From a checkpoint of a small mixture-of-experts model trained on Wikipedia: vocabulary 29361, 74.6M parameters.
Below are experts of layer 3 (counted from 0) of a mixture-of-experts language model. Rows are named router (the router's row for the expert), gate (a neuron's input weights, with its number), up (a neuron's input weights, with its number) and show model dimensions 96-191. Each number is 500 + 40 x the weight over its row's rms, rounded and kept within 0 to 999. Numbers have three digits each.
Before each expert's rows: "comes after" lists some tokens at least twice as common just before its tokens as in all text. This comes from a sample of Wikipedia text that the model never trained on. Tokens count by the router's weight.

# expert 4
comes after: " (", " \"", " A", " un", " n", " N"
router:471560550483527529501461497422482450503451541517478462530466491513524424495534483499517486514480528513525460504503492537461532533393487423488532532492528571476569511423454538529536445491495567483519460553516569536545481493500513539462434504503534432487517516517534501468439482534470483496
gate0:494518526489454509473480463528572496587455503505480488476526534491483476567488549497501506501462488499549511497504450594556551499552509410581461486511521531535484462441563494487528482568521499493528542469529444518437536544503555478494485463457465478434488550448458436520462494505524483510
up0:412541529521462502438510486538532525545525536510492478504462522443500546523485500503532471509441483508516478544473408566559548463533566545533504515454500503505525459518560470485432473536534509472481511504519403459477499510498540557445479497459487490471489558417427497549521524462506497490
gate1:595499498462473529558479528502437493471509542500554518535457496498487467537547389487520512523503505479514550419470453526499474516499456470548500456447496531450537533486466553513489476502441508533522590486550533577469423497548541475486469478563481508605474507554497489460455436516530595515
up1:505502475526479527546505469502521510485555461491532515508493467564511500499466531485475501445565506521506531564503507495541515590511517535490501517514483480556527433526530561502542522425439510473517412574462466476441502473471464563511469510445430530481509526534506514578478478535532544551
gate2:504469546491497544485549477490502556525485499421461515468481539579482465500516506538508500508505494453491528454464448524456504454502480487546466486499507440472550465492453563560596364504491447477458486495516587493557460566507488505548554547477532512508486554490456531474511488582432529471
up2:487488513492532496371544569502524520495538545461496435520518510567524421459532480479535518529519484513522502472484503474531527523455477414544486507557495448479510516496500574577505513529404553471488492550523533533518491535479488482512492552522486526507503491464429494435517554532493570477
gate3:599488490493458515481459517485519500514491532516493507454504446515440450408448516416422545446498446443530530492498501510600510552599541494507474462550532474551463493427478502516538505482528508496485510537526500445390545492517497505479578478444419558513474434447522448533524441497536506557
up3:491565473545485478575455521567572571525542519528500431479532511536536487544486428509401573393482496515518564450501524535524508533542528556456501462467513531398458553450500495518491484493444528460520564474513522528500496447528482452526465586549540500487496526435478517542541493564525477442
gate4:509502512568505575496457446561520540434513430471432547473527503532489477549489467444503486554435514483486514486445530496539479452440496468503482507475518491553485540532446502544474536549533513425482505510498449522540491420456470526460452467540496484494497466487547477506540552530504482423
up4:500471526501458524538459492599560473385453439493478503460555545507585485560450464432531494510393453541484503467472514580504524527494493526499532461538519486618521496512468438525507545523483490496470487544454523518512577461449505503518529476518478570522505484464419535517536523474532543486

# expert 13
comes after: ".", " the", " his", " (", ".\n\n", " The"
router:480428447512524542488548485480499552460549465448451491429470555452547545497461468483448523458514480495448496451448513553547442460534527441483464483525445466543545451528561439438492565533476494465453560477540476506501498524495437472507557446500446456541542434546446473454480523446554549509
gate0:496479500491541491488541497492475408553442495511494474536485555494504502519570515528540534562508556525541474516495540490510488561512452573527510521504541579488457508450428541479461485449542529540496446465439576570534558501548527480483448520491518456494493544431419484558534494524489535446
up0:536527514577468450582490401483577549445491570473477526560500542496493462582497476519580524504443481454532512529609503511550480570486471494560506486451515481546538506518479488521462478568514496472499445552509424532560517517547559487461538549547482531494480494471444510469539582495475485449
gate1:495519512574531449537520486459544396585492526562481466478549503538531461488442538502563416539507516466494413521511433477534439472531516504457510497527487490577459521444536542563529507486529482538412461430479558508522467493514534555528495487442472552458550544535538493440429463518446516456
up1:479505514487535504555519521508608523465459537512462539509501454565551552525444496527511538570516501532498529547514543597502473474459494476479465546476505482504490502531596507479540428506540497456541543441427560477580493440526506529539493524469420487455544514509445567439474518434542530402
gate2:510523460523465485475576557518469420515519450467538503436462569487454464461518539485571505480470520456511466515520514522464475535469452467512491521495506523482482563495502565537517534530470424566545495518532531498508532478512485495523528502480515493536545458545435486565432481509556452584
up2:473455511488480587496474523525489509429457487466448497533470516479489474534501511481487474502495478437528528470546461511479498521483502454495554472515517504533491466512407488451493544568467477527489552557478497487469498605535512480522527495506454531397526571419515423555501495500480573461
gate3:512550500570506504516501511507492573567490604524534526570433556543502360468492531419448475543617517499522475536578451431474535488438522538539484445469501478484483445527495504483510538521485532466457416509519510458470491544514536466538481543522614440485503499514522525543482445491490461566
up3:518517553505455496497446450453499450471540548414514486512497460479538546596442488428494535529486462457521494463482460537579516402507569551517477487459493517598479496477504442517485519471541504531523495468478475493534545527488474504529441474490509523505601524487552505454478521517518543596
gate4:515523490468603564525522454443425434568523395547478496467498477575478496495532468511541525504486503534531607498548504524486506466531498497501498493477476543533491515437525500518487575485490501538515529524536607538539458566462507422478522445522399532478419493539577529504505540534371571504
up4:479429542424533558440469496543478527484495538582496473474572505502490523502515531485487529481472503523508557480520488507504525593444474460455518495453492553500491530497504493482480571506497632547492454517556473486529436441518467484437477477473477538484469514518531483519439512438497550556

# expert 2
comes after: "\n", "|", "-", " United", ":", "200"
router:481427442509521532489552482485500555460543468449449494428469556450551544499466467490442530457506476500443493452457521553548449460534527443477461481525447455548543447521557437444491563524470493466456555472541472503504498519493436468504558448497443456555548433552438472462476510451552543517
gate1:493477516518516426510554557522558495458476514528536475506519536517511456533485586498522513571408550517536464545439482514438537504510443438513472518466474424480508557481489484474512494568513484507395543515514474478537511479512487479582482486474458504419480469503498498519596486532549431547
up1:555491495476481521563502536464506487564480484508479506482495505477477513538484488515473489514501465464537488514518488497495578466481543462559555410508489430545501554446494475547415491507426473431500611491516440427521479493468451478447488525410443442505506463505455451530521576492459483464
gate2:527576548517507419473476468531464498483450528456530467458483563463543508518484526523455557433551518571456529552581465455486533538559498459497514558492545501484563538549484518491522469538459515534537555562632502505516506552434504538504525536479517548374489446501443473452490478588446495527
up2:485477543391504520431449560557544542518544579487582541533460466510449512498554507581519536469501490445510514558423576531510505501526490519590556489471555431488456488461490485467515451493521523532476443465471503419548499463519472544501538493484486542565516489523562527537482536484487514470
gate3:470500540441430465553478505538518509519525497511580512485517469526451476513516478454494510595528522509453522505517479459504555613472513530446490482546507465448467569553481496465494461501587412517504516522485474492463470497545532513538522496518473560505550475526459523520551478492474513562
up3:524481498536518505490552473475489462485529482493478510494512486501460549533470570519430475508460503470536527507574457525479495550518510496445372497515526477558526559466510501492513519535579515594495469455535514444440429525471451498550522461519539541524519588568568476473456521584569455502
gate4:504476521499575448505429454481490517484443424504506502467434437493501444500520497484505528492479496481505549541451574497489422480496492454536511511456568458537563486536569492478465472502542439493509470455476549552492447543599495523494508435497499477444550431505452500500472482572544469486
up4:466549527447506543503563479530575521480539507516475562501493460520514558532536417432445503529500491557499497526467411499463440468512543480462467565551542525461484519509503464534465523467434493524420505509420491447484484465554562515526502544482528405538455534539487478478527524555454518564
gate5:574526554489526493507473448574502484570442495541518500541538496510454554461437471491555473550455462475542472479485492509517520494489527506447499475451488494547424529502524409550483560543531457476500535534458466472491465515525465470471474475575452438416490497473490550492477464483541493517
up5:533519532524460507472514459583497465529508511522559487571486520478514468452463431494486450449473489455483540542412511459498494458492479520520548444513536512545466402575541516587494550492507474572547501548500503445471459546467427467524505536458503473478558491444466522499559521548391580471

# expert 7
comes after: " |", " and", " on", " \"", "===", " with"
router:482425448515524537488547484475498550462545469447453490428470557447547541498463471493445527453509479500446495452451516552547446455534534444481463484526445455543545451525568438445488563528471489474449560475539464506506500522490434472509559449493446453549550434546452468460479510448552550517
gate1:513550469505484458516467472535530450517442502482539541455499526498516497492495505564579461467522482484571522539435472533535480571536472470524495555525489513523540516463495457456509461560497501444498497494524473529511450525543473511471492462515538475408544544418564442519562504491469552453
up1:557476519489532530433463436487489568500468554525491515496489471512516480534512493475468525489478517447541559466534519595450501486506532540487491428512495462495534506477547516532497460490526581472483565493448445438488526472534475475567458456448486559479550472465485559521447508523429509457
gate2:501533574440555442459499532494561499563497549589515543428412473491487502510508460499513501483438460537550510589519476549456566560511497467553395496473499451507508452490580507518587579511507502508524499478435491460529519467477551559524500512520503493485513533512467505515549513504504504507
up2:583531463409518492518435427462527542562492465489453528518439527472514439524502560530581475466484505509492533456533446498526454557545508512484536489456497534469493528467493446503514559502513430459522504519585436479445458462502467473522504634524443422430564484509593534517482521464527513535
gate3:486528498496522477494450461537439439462426518495507453545473510476481506512514486504493523511441510479489505434472484473400586544435549572476503501474534462448531507529494528520486497522460498568506469531399505571522451487542559529464481411509467473516525499412580511473495458529496519554
up3:529535478455451492503501489485499458466425490494445548485523449482390408520467589544472547459519567497511532476557470484535478554496477527501527522527534448547470498524538481502452426441546474428570502512491468531583531456455446503440469570507581532523503399447517466503488451538504510481
gate4:537470479514465477473488478493492481520426507481459575523547479494561479522495528459514553486523481484496499570533542499462481537501510567512421449517525592486466586542498489532435468502519495542500459536508492450530490518505483524541501539533509453457445489535423522561497459513446484504
up4:497488515474476450596418514522504620506605519492451496568481476401480434585535477509452416560407472472507499531425520519538504458578527498442557508498470437506509462481527516525565533540508543510499458467592454498468481487537529471554506523450468534467543514511504512481460460456413535466
gate5:419450529475549443473416518538394456507549471478461537527594476503512497470526456532479507548531518500526463536513442484516511562468452548496524495497563543480528586552569481489455488461492449553518570533499504467509446454531488485518489474552456594510507497458535512476512559524498510462
up5:413486531523525570435449550504519450463557540477494541521535499491429555516476511526470528395492493475442485468499544486508544521551565473446512395479483432482515503568509489489472489568470462489514496537518548477457508514543550464484463504602511553463510602445551511580454466506501482473

# expert 8
comes after: " |\n", ".\n\n", "\n", " |\n\n", "\n\n", ".\n"
router:462518514526463469467386517509492513532394571506534525549500453509485535519462570517513474528504548474575490509515538465400603516542503535498546472513531505474418523490479524507477464459521462502570504478455488480503534508496531462487484513499531546410475525486533485543526528592452501503
gate1:489559552519565520480491547510559467535460512469587526459488535466414496474534515555515499506495470466532502439514585494492519530518474505445502541450481484505501463531534554502520356471503512572534486462436516488540514512476521516539449536590433471524557535555509514465464488564453513499
up1:505477470451469496488503550473434532502470501529484542457533469484492512507536478544566400413526482466571436528525453566424527479510517455496534486482445489469440489442487520464488466502501494506455556472504564522504544457462485556505454445458561490493564461492507495502513492464514463454
gate2:519500565518496514575562517489480453602542495494529581506542419544499400560557475530553470475490477511448442513525461488482529503468466464474497550536472587466451513492462499426493433558477562528410527538548491506512500542551510530476491531461497524543521498532518516512450590418518470549
up2:463533495448527515497485478529501522506513510510517484464573469593505596486530501450469498495496465490475520515465528487492571490448533577491471503465539428504528486520501482510542544513495487464580496526433552475476452528518554488472528459528521492458463503452471497473487432559469423464
gate3:503474523497501485455498495541505474492562507505504494559554501560469470524541496493615494436531530481485473543518461497467452489499515467472521540549499559491475498492540523505484451517505627481486515503488502580366436558481413489518546499493469514489459397439482510541492515546450479466
up3:455436502475510466520479470564519510504534493465490493525549457535507530557468514514581523391547487480442470540476527458504496508396464501483467558507516548526455520478493488523533450545516552444540495495466434530405502567459451514599541568521525444564501466493516562566504517556513436447
gate4:535513441427473431410513442490560541510523482444454467440569478435480543457501559517463498523469491509457494461493483510599488517463541450486492515536425473479520487445507531446486513521507536467493566495483481426587569544497516475505471506513495529529503512498510563544467462524526491478
up4:490529461485418501554491477496508565477574527494421506440446524512555525534485485483522477503498491453491457445468509499505508505461506520627473505525441494532530478501525542543498467556524514469457506496543493515593587452531490525590468524480589470494541491597494454473455495502586545480
gate5:579519456548519553519535475498471541442431468524472451507543514470568471478537539488530476527500557520526524545439490586497435456495449530501408517521522491465491468461431498486460429455507513542460509488488522541500502472548520497533519467516532576577473511448449439485442510507528504461
up5:449455491480524499496538518486479614507467538399516469502526492490489515504490526492517572459559494612434472467475518498474512559451443508498512505495491487358503518454530543474515484469545517529435479517534527513462487537528467465478500463534467545516530552494488599511524500483574535462

# expert 18
comes after: "201", "199", "200", "202", " of", "197"
router:483423451512528531486550484483499553462544466448450495430474559450550550501467464488446528461512473503447497451437515545546443452534524441470461483524446457547545442528565436441489563530478501473452550479545468507500491521496438474502556443499446452553548429549438471456478520450549549508
gate1:462529486524483544541368550460511458532483473462491508498514463521444535550499498459552521569520546521549601509575519570450520511547533501478497482442502529516511546467544447436545404544533562538427499428469441552475537415499468507434479536484539435467472516459545527560542484541429527516
up1:537504504526533555550515510473499476474488463503453496472487494503472532501554521525526513490506500437552508525483529463552513509493469472410492494520523529506423532535559454478526528603520555510508539560519529565484511473482486434529510412512503435486537567494533548480549378546524469540
gate2:550505465545424455473404535511468480492549494470501474487487522496570548407487595474500504489522509502540508500524390567506562522555561537456493547463564494493442564494531520508552455516510470527527475491504515477380476540488488446377504439482475535501483616474561501515481512539496519577
up2:522500448493450425449511533464498526500541479543511464498502513487519527464506498526454509475510560432581509488453470524555536504513517540463475514473475537557520558516537533481472605569506506515568515473505509529459484524542463458423493560469421496477484539398518474499488431519512579524
gate3:505544463456481515488400517491424466483521459497524536495516463461537554477483449521516515563440494523475525506558527519506520524494458416498476568560484546470515419458514468497435468475430480560513501554492525495492473457504532462550457474527541557547596511577513472548532560499476483545
up3:578513494523476493466514493511503553531460461467571460483485485511482510484419427459505459496509496509505492472557455531553507460466475525494518525558506526465480441539594480461509519425496467489524487508564453448530435529456480477557468428514515491501518528545489541526483463491527477544
gate4:595566560540518542501493557521482456485438492525538579532475489545466460563533480463500533515573481466505534534572497489498530457491511616530487510500523540505425462481449555560467502474452454532500490521451483509532434448582547532504534445449495475565554521468496494591498479554521491549
up4:451598562520510489542556410459508526544489519539516427534508423485483494469474460482449468490548552454464511479494482502481554428451512472506446524489500505528463479487416585441508424456471480490510535507435483493547466483461471584528447550493515536476599459507506436499434490481548502497
gate5:473529471443506468488436620482458503393443553520572561423582533484503450487532465434410504466513471439426530421541496522469569463502476483467540452558501493440498500535521554497562551504491488560497476495475541471549509509468524510485403526520554494411469483485496581475412477514502489541
up5:448487500544488550515536526514458482499465455498518540489495489514429527503608442495485433425526478429505525488511487498514454474493523512428497478537512482516507494500502444445594554454508493474479418525518458449525493482518582470547477517482476517516510506590525488479473504567526499625

# expert 0
comes after: " ", ".", "′", "–", " (", "°"
router:477497546562488503451451470500494463518501535473498533536529472562453506546478520532507497472550490452539481502519473541506520468551494502470501523546502517491484555553496467538548519462483515503526511465475504549496451450552483444513475475511553542429497449499685486449528476601445469524
gate1:458525509560502535490592515528487513464513492478476549468484525453460513529459480466492461477483518548499487537542535533522551509491569450482497472495480518560531462449480502387573530553479533506437501523564457522473564511508481532528565505528523466474533409513473489513507502487523479388
up1:545451492438567380519453487471546539547483496471507515470497438540561494494576517459447559550486469459508524452487449494470469551528530582488469503523505500464527535504452520570383437437553528497553506500484495531521439435486514512434490475490481503520433559474473494448518484400435540541
gate2:477473545456526498559493507590515554504533513477518575562549461527522537526447445461510473469486468488431490485600505513490482512572537475463475514501556436464513510508466541482505559449587476490466524452477433472447534435434442494519536541405466448498545456526507524546540514445587487516
up2:541501567458513487477421492525459535477507607531452487446569476516508495504547549494465437475552534467543506455513486527529486478487489521512485457487511506483450485468454544452470582535429479515537622516470560490493452450483475527537533535489502539534503523479454512499482533521519427458
gate3:443484489521508537480547469530522467452515496532458495461529490418478503519506441550493427465534479503483472484490518529524562446503524469458499538455448516535546492505403498543585534464525514469496529537594553513521593515506518485512501573527523501508574488527463463552412487467512463482
up3:525510516486460487577491529465455466524507508465564481551471519579568496447470491441523538571494526451525517472538489502476442564542488538547509467525513479473490542518580490519439486523504491521499479456410490505485405535466507520469506503550474528474422474478488539414564510556472540518
gate4:475447529481526446577427473500503502465496505492476514533610545490504509542518492439505497585492407493454509519498496511575477547502492516468483520517548509482496415474512505526526512493540512482480505520534472529434478497568553491469543502484479546473437508470493552518521510447496527522
up4:564543495494510474499460415475461541542472474548472508549448464566475414486472558480543490534494544461511489539496523550490570505507516430459494480485532519505493460495595520420465456489493499420447473507482531488539496452541503451505485601515423504497448466543495471457487567464496438568
gate5:522514471494458448455463501526446476529483519443558474508513537567500421495447538422505521464537416476572553489474502453524526489458558546486432455472535595513469553464489531511458495511562487502533528492511513469491513529490470446412504495586528509490448538579504549482481583515512548484
up5:472411467573503498459526489533496551446530479460527525476477493504498487493481540513450518537465454491479472549577476542544494564566487530457538501523501475509498533499467539524505460512513409436462463493548500472494477528515497491497468520506527489520484575579480499491533504481543492477

# expert 3
comes after: " |", "|", ":", " is", " The", "\""
router:476431446511525533487546488482504551457549468450454490429466555450548545498467472483443527460517472507449496448442519549545443452534525440482461485520444465548540448525564437437496568528473492470451554476548468507498498523498432474504558441498444458545545430547453468456481521451549553514
gate1:507500471455514473467413546403557499532523536467529442526567468420574473469532494506552510486539529429502545446540467469548473482450499551491522513503447466532479489487473577486474518551546518487472437513500488505561484549483515551476547490485543518538516496510487552568530509505503511487
up1:398491481423500456432542473462477500416415493454474540470506480559464508482426574537517525466453545463544459478472443513503502508494495513428507529529457529462591386495467481513501511445545478436526514519456471548572468509441542591513471484590490488493532499501502506468514437480447427432
gate2:450482528481481490393464470511426512578483507464502562506517498532411470502532437503385478548498547442541455568487518523520450483510496521481482544474552497518565536597515568492530518496382537532434518505498498458486483498502510493536499501452528502412450500519541488568501485564446503450
up2:517494449448504521475487404513507502459472466476500459518537511431538478499535472511428498556520512448442504479457451494586442543514481483450484538500510519469505408458492487555483558546497498457500519537495449501495538416489460400527470547505566447426436544526549538458530450476522552453
gate3:521413545492527454495494541479526466533529449510515489501466524497532459470562514535565528492357529519461521516560544505490535485479507566493527449480502509481476559508518501506470450511547483490514445373438538570460551448489476505474454507519495466471503468461509537490525529527515532498
up3:502496462424507479427482581524476468457579522508534545554481496560520464495477495557541466542406452487489555478522516452490549481387469545535480498517461524477488508465499520494505436498464509473493462501557557458444490464535487528449481564597467606441514524488523525514499484515477583479
gate4:507554485535494522460436480502503508497485466521507447515501446459532498512541465484506539478501533507488483509566516510433501511490526579475424405520479488533471588537481470561447485529463425525586429591482580548454489512475469500511451542531527435496524534508579539502394488498535490494
up4:539524488474497521501588562517534482475461467508543497493539526497486500494528521465542473517442517526545537506440527496580518393469478520513444559593536524510506522515510566545509518459474441516486528520579510553525460500526538514590565567554456491667587563611536467506448487435483527462
gate5:448465491472503445482442411488446503444519527510500465630559446532429476516455493527549415481470501534546448545546506513486499580449435551484464507481489517567498439580526484495459504535505489484530565609478562457552516465434493466566434562477462474528482460476455578558475447556549550544
up5:524488506529490525491483603524466471534469487530490490527487438463456474520549522489543495462444531554532486502454567478516488482495495446472530473561479480551495545486438400422464489486537528568455558468472509436436512508526536530418562460570426506464537508505460514442443450509462466484

# expert 5
comes after: ",", " and", ".\n\n", " a", " (", " \""
router:482427446511527536484548485480496550454545467449440492427465549450550545501466466486448527461508484496447498457446511551547443453534529436479455486520448461543545447531565444449490565531476493473455555475547470502501499515498439475504556445503446450556545432546443470458476524449550550510
gate0:510538480521514565558448490505516491527554497519457495465472529518514499477508469550557401486486466501535523469501446508543558482426492479492496467518504467443482539490410456581498448532466484505455447542459393529472427535528525536421412424513465421447501526569495508482525525494455497510
up0:489539474515541514465597440519484515482545529443519468492460524413445468487507504456445592476511464511501491488538453557464463543537475511523501420455519507503487563545506463512526582488442518492446525532474463467482450540489523497448496548438432585457594434481444509565507533520458480553
gate1:465518489448528450481455503499532440557485505466502525530551475528454462526533513504451436442564582510471483471569512468438446457531442511467499469463552495470517490505451458546480511503521531549502463487442548512526465500510483480466461560605512480354520549457511517493461511429472427545
up1:525533505452502554455475452467511536538526524451501454492542456552480489410555526497537488570469563597460419465539491604509513456486489584489520489480528529481494443504446478461454461438499500512526505520480485464543483483502491497492479482517537416493549461548493422534468500519488490549
gate2:547517492525570535515475477540565461475417469522501553429484481441470496498490545508487447585510477495499554485478489458527510565531449546425455468498509540481477486464531532451484471533549547590536523462447536517438556501499564457493408525447568498502408581497496532545429505462472481448
up2:508581440509528459382509498546509539528527472434541420499461498530549464587489558514514462489454527482504448472443445551534500496486519568531517507598459461498535533461446502524505496603510519458502527536493507464483544468526506531547475512442507462525515536466555521477545474485491443460
gate3:446469468483492538473569458601469485514469479524477507465486495470491504414522483512508420525463481457613495554596507596500466524482541528496495547467406529488489497477561511501506523517482472472468493509465532539504518497519512527414557602568499461514454542483455448478498493550551512506
up3:520515470500502464493542460489484512554551519498583490529543524479496507453472465598469489483476494540514617493481477517437543513539470489507512519600533506461481482573550467467462481495508495522476537471469584486478517542536409486577497503497511538437487426559485574571481459428520519453
gate4:493466556494507438564468458466480465551467451482438520562550479496436558541488502497537474537435556527456505546433435537496573513479432533462480491550559470435519574543510497561503494536471509540508524447440461493511442533454504511569453540492519542565486477557555493521522455504487495550
up4:507465488586452551493529522539460460414508483578498505538455490549437506514452497537425547470584495531522564433519445523519513546531481544502507507525469537559552503519426612522570531533467456487454488466518557484513498500470533518488507456502523479535490444490465413478527538450535519487

# expert 6
comes after: " |", "|", ";", " to", ":", " for"
router:487421444513523542495552484475494551457541468445440496429470558443551539502462474488446530453511472506450501453461520553544446451529529437484458493530449464549547458531557438443485567532471489470454553481550473504503498523504442474511559448499445453545549436550451474452481522447545549511
gate1:529482453552582398430558519419560464544517540482504499503482473521538523528534519524491481490524503512483626571505473462518529486498546492435525506445530481478577548450504530511538467495515551438511454525494559562486567490536559405447540528542492397507499492449457487525456450559458459447
up1:491547488502507520492582468547458427473593414489508497466446527506475533497524465479501475512528558533472493483524513469494477509477504563436460481485513451521560505451531493555547501415491461485537447479521431499509535527534494515517479480489444461468554491529497518504524490487526551531
gate2:492502455509566520565469514510403509450530485503508464568525524564516498483425551491437524511539509535478493427556466489502571556543519587514489572489516440531433502541462529476532529489540478516633549441473491428491560510427461475545497474431514461509549514547492491502546563478533460564
up2:543501375441505505512505530506477462469600442500485439509485501415519476419519484502461466565496440497508442485593509522457496531470430589496512525423453535512494507511384521537546547548503492513546522449517469491443551462535510527538509503514468599540480474500422511491461530503453478561
gate3:550539501470555479466507514535463446488453547512490512445451453547531613533415488475547425509458431434543575501468531462418462558561534518467565517497477507489523497494449493470568479515533495553530553498459535460512503529507438512437468461525479491515481548485482461467481560526450513422
up3:487445490540585501490484496547480553495528530475445498484485536570543499551518459476497519569532552483559532476523482521499487496537533456455491521514492443487554521519455490525514430486537458440447503480490527531512491426468459507478524460495406558547507507502429502488514489536467494492
gate4:517506516491493510536470615501485438486418515498462443516434514525509518482463461524482533519496467431544487565419506527446510463410491465548514541508534495510432555476540568475481455487512489554430509519472514503495497478510455411448487511551487501535501500448548556500485525483493509505
up4:510590504496524570437514536495467514464491501498405523529447525497552477548522501488483578495454546536476515515422511531445476517536490492500530514508504476568538625493550507544443446463502501452527504485485447453509471494461516513530495508509519430502527595564547496496462496401449437575
gate5:492456435508482487518512492492392499479526501519477504494468412537471487513426502528499472507522427460509536526464507503422518478423481484456589539495493499539539459451516563522504526530515511481501499532515435516480483569581450500507435461416537475432442484481556493484542504531527510532
up5:532438466538452464485483580474560485492522494517518553507521471419501503587539552481615464573442495503424503472466545548511516558497514468535508505503483486554420470418604502459438509497449538456451503484470497544563507441465552489483460500497500463585510504493447499533597474558487461494

# expert 17
comes after: " the", ")", " of", " in", " to", " The"
router:478426446508525531481546484488505548460544461449449489429475553444545550498468470489444536455504473500452498455463520551548446453535529450482462484522444461544542461531563437441492567520470495472451553477538473505501495518504432477517559440492447459558546431544444475459482519448554553518
gate1:495535432461569565514386525494556525515472487484448468493514522502542544515490496422495526513460571605491412524529550514511541466450475513507577449468535448493517496454474552513491499496453416526448473508447476558522456533489489492555493530458523508534526532500503554535512532549511519447
up1:538506462514503525488484514573547544491513445580489436513464483419537469486473505503437467449484464447507534508411543485536527511469475433492480462405494471491488432499517463531461570465424498519465517520522453464471482487544504461516375543495511538546477487426535521553542495462414491492
gate2:488492450431562546456460515568473490513533394500520500550558526485442492495514527513546475551502539415487423391553512523536522460438520474483522555472423493493503596557488542493506540494543454513478518470491521438492470453522528483493458540452578515414547564444504453442452452466436519417
up2:536525452502493482578442466526487516480535489517536520556613460587452491515509486517566485521489550484511588438565502463477406455452470509501516513461478482527514562447492476483508515557497505523499578564498498467512496511516469488491529544527568457515455482465490483490465501497488518503
gate3:509551445491492605460491490485524465473448524448528519462570448510515531532573475527452506537445525523594537462539544517484493520542522525420452507525452454525574508460528492507484470497518501455485557573488520522498464491548535491532500531518464509532442526505577497461527500531490463574
up3:446529491542529492512486484510516492556544471522574473565543537489531546513492487461446515494481504454506491432488521482476552516515387535524491496524511531459393421557493480406520526434485502511523498445476487491519481513510517464524556548492486498465518440631470570450526464527485450521
gate4:474507480489492519486461484466575497494479472451424513495534515537461529564492441564492444499525471505474486535514494509462484479471520536514518583579446490493543561538461470523487460475564479437485511487508519453518497512513547530547497504529476469429581560541508510470447539490403428436
up4:482481494486498463536357565573457485496483466495468512505384483414419486490481574486478504493524487536514480493479561498454453505525526426459581441417472531466532432508510543473530489553484507538416506493465546469477536514508473510430500491508495531489519495507542545501504465475509521528
gate5:522479464492517483468476602491528502522465555514551510511540498410501452537514432464530514515507466550501535438444424509512559490516512537469514585524425528504584459511455566475578447492501463406486402516465514467499453508467503477415488460542467490496468433497517458561500512492502496492
up5:533494460527467498468486484490506570501508469443552456491516517493532545492597467507582525496563497521496534500544521517523449544491475545494545512457345533502559531476520454500526524476440455475565485518511510479521463451478461549411472506498534385427533475511596433519516504525469502508